{
  "n_layer": 8,
  "d_model": 256,
  "n_experts": 128,
  "experts_per_token": 6,
  "d_expert": 64,
  "d_shared_expert": 128,
  "activation": "swiglu",
  "moe_layers": [0, 1, 2, 3, 4, 5, 6, 7],
  "router_score": "sigmoid",
  "normalize_top_k": true,
  "routed_scale": 2.45,
  "balance_loss": 0.00655,
  "balance_bias": false,
  "init_std_router": 0.00708,
  "lr_router": 0.000962,
  "vocab_size": 16384,
  "norm": "rmsnorm",
  "norm_eps": 1e-06,
  "tie_embeddings": false,
  "optimizer": "soap_variant",
  "lr": 0.00537,
  "beta1": 0.95,
  "beta2": 0.98,
  "batch_tokens": 65536,
  "seq_len": 512,
  "train_tokens": 290100000,
  "steps": 4427,
  "dataset": "wikipedia_en"
}
Below are experts of layer 4 (counted from 0) of a mixture-of-experts language model. Rows are named gate (a neuron's input weights, with its number), up (a neuron's input weights, with its number) and show model dimensions 0-127. Each number is 128 + 24 x the weight over its row's rms, rounded and kept within 0 to 255. Numbers have three digits each.
Before each expert's rows: a language model's description of what the expert responds to; "mostly gets" lists some tokens that are sent to it at least half of the time. This comes from a sample of Wikipedia text that the model never trained on.

# expert 29
Noun heads and suffixes. Final noun or noun suffix closing a compound or name, such as Airport, Cemetery, round, systems, and endings like ation or ings.
mostly gets: " kW", " Racing", "weight", " routes", " Airport", " Cemetery"
gate0:138116159121099149087071091098090102109107115145102097086092120141102148120129102113085128124133129124154176155139088120106110099110104118132096131138122168092067151139099113098148078105141153123161108138116123120148104144140124129122115143114127129140170123140123127100093118126111141121144117131138155132082125136172124150123150140134152129148127127128123165145129119084123133100127
up0:108135132137115158073113100156173147126102148132146064070098124174111096144128192127115136138085126104110146129110130132106104138170084086098110094141106141116100123127109128154104102072128144142123094140095192182158102169118141137106091113144108156137127108153090148145107127104105151140119103088153134132124151121130131110134152134130116120113143084121137109106129077100147130096121

# expert 17
Century digits of years. First two digits of four-digit years after the, in, a space or a dash, such as 20 in 2023 and 19 in 1960.
mostly gets: "20", "19", " (#", " due", "Background", "Reception"
gate0:135090118113130147165104080148116113160125088088103125109106110163110127095162149122156131158117152137155147146128073123125140107094135117159125116093113088118096166105151124127154121157075124099117124127142118103142128151168179162109102130092094089106101124110117108124155107097118136117139121132151124151097111104105122104102125196082099143117110084137144065154110122110142117147155
up0:097129153061111062101142124111110157164134096126148105151120108119129139133142106156145115107138130102109124153135136143133116168157121101133111148110169156128118083164098099134137132109114135144114164118135152163119162118106178120117106145098137107150073140111150172146105118107094152154136150140123117115155111119092157126117134147153142116154105152139137210139125143130113151136140

# expert 0
Determiners and opening words. Articles and sentence-opening words such as the, The, all, older, plus direction adjectives like southern, and vs. inside parenthetical matchups.
mostly gets: " Nominated", " southern", " ne", " northern", " eastern", " pro"
gate0:131199112156113185114134099170140184141137152114126149128093146132152130136095120129128169154164160131124110101134085130080102114100068117147130103142099119113148144160153117117135163109157101141151105138096147132120074107108092080102142156096113124113128116135129141138120098132153100166187143094127131180127149142114090097096127161141151116182087123127132144120169123140156107123130
up0:158145102128077177107123085136125155115141151127101114144157144091135133139075169161159134118153105138130171103143138106133104130121111121127107075118142142185167126131131127131152120119138122124145113092129118124111146140119123086127156152150134117148133152117111130073164130125102060113128156117139134139137097090107151100070127091123120124135149111105154103139151164117128153121097

# expert 51
Section and field nouns. Nouns naming headings or infobox fields, such as Works, History, Career, Personal, Coordinates, usually right after == or a dash.
mostly gets: " History", "History", " Species", " Coordinates", " education", " history"
gate0:119094113130172124144071135099103121130156100110143125156116161130096131120161123141140139090121136148110174142097170156161169083088098146148133136155124144138150104122155133128108181142115112121161119145165104113156156083176108134084135134121128123132114111135152082111139099129159132132114141135122130144122142093117135185131105077150129084127149153137130133144103114146121114168161
up0:156144147140091131170142173121159167160115103146120110125106161173088104146129124158156162100095135096120163125164108123129136160148128138163132094120080122140108109137136091075150167166130124098165072124132124151096149158106131121157117149118133138122160157152159122086093184103133163126074133180101116138183150095110122113126115112111082133133117146156102139120150132136165115091117

# expert 9
Name-initial modifiers. First word of multiword proper names, mostly adjectives like New, High, Red, Great, Black, as in New Jersey, High Point.
mostly gets: " New", " High", " Red", " Black", " Grand", " Great"
gate0:153102126142140102110162144163074139140159105123117152119104127143188090128069133135095127123121149165124133119124162103156121125130103152107101133098101109121140120127167116117078138105096075159127175148103120116104124148125098162124133124144079148091119074119147157130175084179167149082107090129169184133111151106096149117155134136110133119162108152144127109131131113159113148143114
up0:150140126127120127110198120097126114105134111166107187102138135129132169125123124095137135157132127140132153139117090124146201115091090106142133084138110126086147111139117140112132104148127102097133140107112124107144124110147184157131146160134111147084106089165201108140115110117147144157148125130153147108111107124112088127129134119092123142157120140122120147097144142148090119086142

# expert 36
Single digits in numbers. Individual digits and small numbers in scores, rankings, track numbers, decimals and coordinates, such as 1, 9th, 3.6.
mostly gets: "4", "1", "2", "6", "5", "3"
gate0:132138112139111135157108124152073140098168105113112136086108128118110094130116099130140140118097119121152118126165131135103107126162132086181124124183150120135136129119151152119123141142132113173137111147116096124142150138082109104141171124120117101158147137128151167134108104114113130142178134118122065084100121137108086122103139127128163134124099057163159139133109132116126108120107
up0:105143136124118155166164106142106125135098100149115100118164151168156127158161144116113158137150170092095104128155130095168188099118140162144134121141068125133160123099136130154083100132115122132142118131131152170184163148156148116134138116159088123125116126131081133129117101161143113139125102128140140153116151109099120141156105158119116153132133098199153094132140130126105119165140

# expert 55
Nouns for people's roles. Nouns for people and their roles, including the agent suffix -ist, such as member, player, children, bassist, organist.
mostly gets: " member", " player", " children", " men", " members", " women"
gate0:123087107138126117140146127171140140158115128144164134183107096108139104121097108108128125128128135098109152146114160138137090105112127115150129123111140160113101178149127146131180103152108127112154099077145140129103133124118116132150164128147101170146137150141167142142154155138151160112123131110118103112098151200094153134120127112130132146145110150130126123129152092114151118081147
up0:121170180108127118178111125109118117150097165119096106140151115125134145125145156153080086135153129106150095117104133125149114183103113104103158112139132171145102187130096132111090119146124140102073111123121142143089057101116151136131096138124142127138114119141125172103129124124111092133130146118123129158135112096135088116098157129177138117093108081162145115110114131117129141126161

# expert 35
Years in biographical dates. Century digits and spaces in birth and death dates, lifespans and Born/Died infobox fields, such as 18 in (1836–1895), plus See in See also.
mostly gets: "See", "19", "20", " Died", "died", " Born"
gate0:147165138083146140113094104104125151161120129102158100182123102101138128152162129159120154142149118112111126137127118145097104132159141154105105113127130154153110087102130177099120131084142168096136122144093063123117142106134111108122145128159138121107109130144163109131073093137136131149137110114152115131096139169114146105137090136128114127167139076112093150153101151176087104134112
up0:132101080170115099136131112111174178108118143103093134102143107113122092189168134120139146103104197114121136139136166134122098126094073149143177157135118143138138114124170130133108134149171114122137122151121161104148114097172133139114108126107133147114085139118090112120144142143106105140078170151182146180124099144137144143128116112106140104152119137153139155101144121118082142127137

# expert 7
Chemistry and science words. Chemical name pieces and science or medical terms such as ethyl, zirconium, alcohol and blood, and also the, and and or in descriptive text.
mostly gets: " alcohol", " mut", " psych", " chemical", " blood", " Evangel"
gate0:136131082153076162115104158137106133106110118127148122151110127148140146100122133149130120134115172152110123113136134140124154145099120126144116122128146143109139149101108130170167097161150111094147126182111140157143178136131092145146118094182148097154159120162103104165136128125159155130140127157103131139127134156088091086085119103156126152144191097139146088147177155131157160140140
up0:150143129141091127107070096143149130136134079148090168105145134100134109150132153164150134096141141125090131120129151149097104129127135121131143172148098124153082144131120120144119125081097128183136115174161122093159104130139104119185111147123124084130101126095155141100112118110121114113123097133119105112126098139168122109133160156124153138105131140111127147117097138101136143112140

# expert 54
Infobox and table field labels. Field labels in infoboxes, table headers and section titles, such as Weight, Density, Total, Coordinates, Born, Event.
mostly gets: " Total", " Coordinates", " %", "|---|---|---|---|---|---|\n", " Length", " Candidate"
gate0:121093071092138151139135091146136163135101111114173076151143136138144112124123122095097106160148159108116127160125140161125068096111113134153119062153115159095127124158133128093115102121136108131148150108154131124144134113106092119103136159112126096123131145136137172110084149142132160090076082147168132152164136150153132127151114127119120099162142145188114150183138113115152114139124
up0:101104124129123170164123150126110067161147123123140107173126163099133091109137112113145143104104139153126126163156123164136185126127106152154109128142125147107121109105165115128150119158093133109136145079113117139136084159165128155090143121106137144106101167112181126151130135123161158128119126105105133115123178175152104114120113142099159125103157130131135127086158112134132131170099

# expert 21
Place and institution heads. Final head noun of names for places and organizations, such as Street, Road, Park, Memorial, Academy, Railway, in geographic text.
mostly gets: " Street", " Avenue", " Road", " Airport", " Railway", " Palace"
gate0:170154132124140114165147172125136130140127180138125148129097123148087087130165151109123118137111122095116177124139132143125133114162169131105116088177131167143119177131133149098125143111151132144085104112124108112139100163120166145144083151189133150137123109138163123120123146180120143128138108100097125131178097127134148161164125172119095121133120087129108138103089162143145129110141
up0:137127137140105114134095167115176117118094115150111156126128075090150132114137174093152073130151165164082101110155079154158138139133131125105162128138168107140133171141136155119136130100088088135085118129171121126110136126123202098153119134093127109119111147115121111112132115115117138135126128138081151125128115129089168154120158160121104093146098148111137150151139142104127122084127

# expert 20
Institution name heads. Final nouns of proper names of leagues, wars, armies, schools and competitions, such as Premier League, World War, Division I, Olympics.
mostly gets: " League", " Cup", " Army", " Festival", " Championships", " Navy"
gate0:115155130136147134099146137128166126143162092124104088120170165122178133095091149099150156152130130147107111133136140099157152087125151128120144151149104140144130137128123147140104113133128140146158132148141114132149147142131110131116120137136128162160163100140134038158143169095154100155108116203142124115101093127149110120090158134106142112143130108078145104114114143125168117139121
up0:109101113088150144142131110106099132154078156182169154094113130120121127126131143189113140142125141114124124091148137124126162122107086128130103135128131100135162131151124133103154142153142136142106171105123116095094086119124110075144135108089126135143116098146124143132138144111126109075125128099097116077143092115134117145159157120128123121105093173161117150095128106153102128120110

# expert 39
Prepositions and score dashes. Mostly of, for, with after nouns, and en dashes inside win–loss records or score ranges like (6–7) in sports tables.
mostly gets: "'re", " DF", "----", ">", " TBA", " MF"
gate0:116118124137122090129143174112122128141159115160099117147132092178155148108096139147097153178110160108146114115102119138122122155134132174171140143146172134120162144141181138134126167151116172126114142160146117112120144133100127122116125100090137068152080152149108126149097165131154114118102129127122128154112108169114142175142164124150119125100146142111116127122110154118179120129113
up0:137128155115152106148098105125115148137110120125083166103070186173122127151083153142122132166162105158096115115139105102150171122142130132136112118152123147159133143116129136107105161204170152158143119130134127094113128143148177114166134146109122139087143121153163138166109122121111140144124102099127113156133145121150145123129148140103122155108134125132103128142147124123173182101140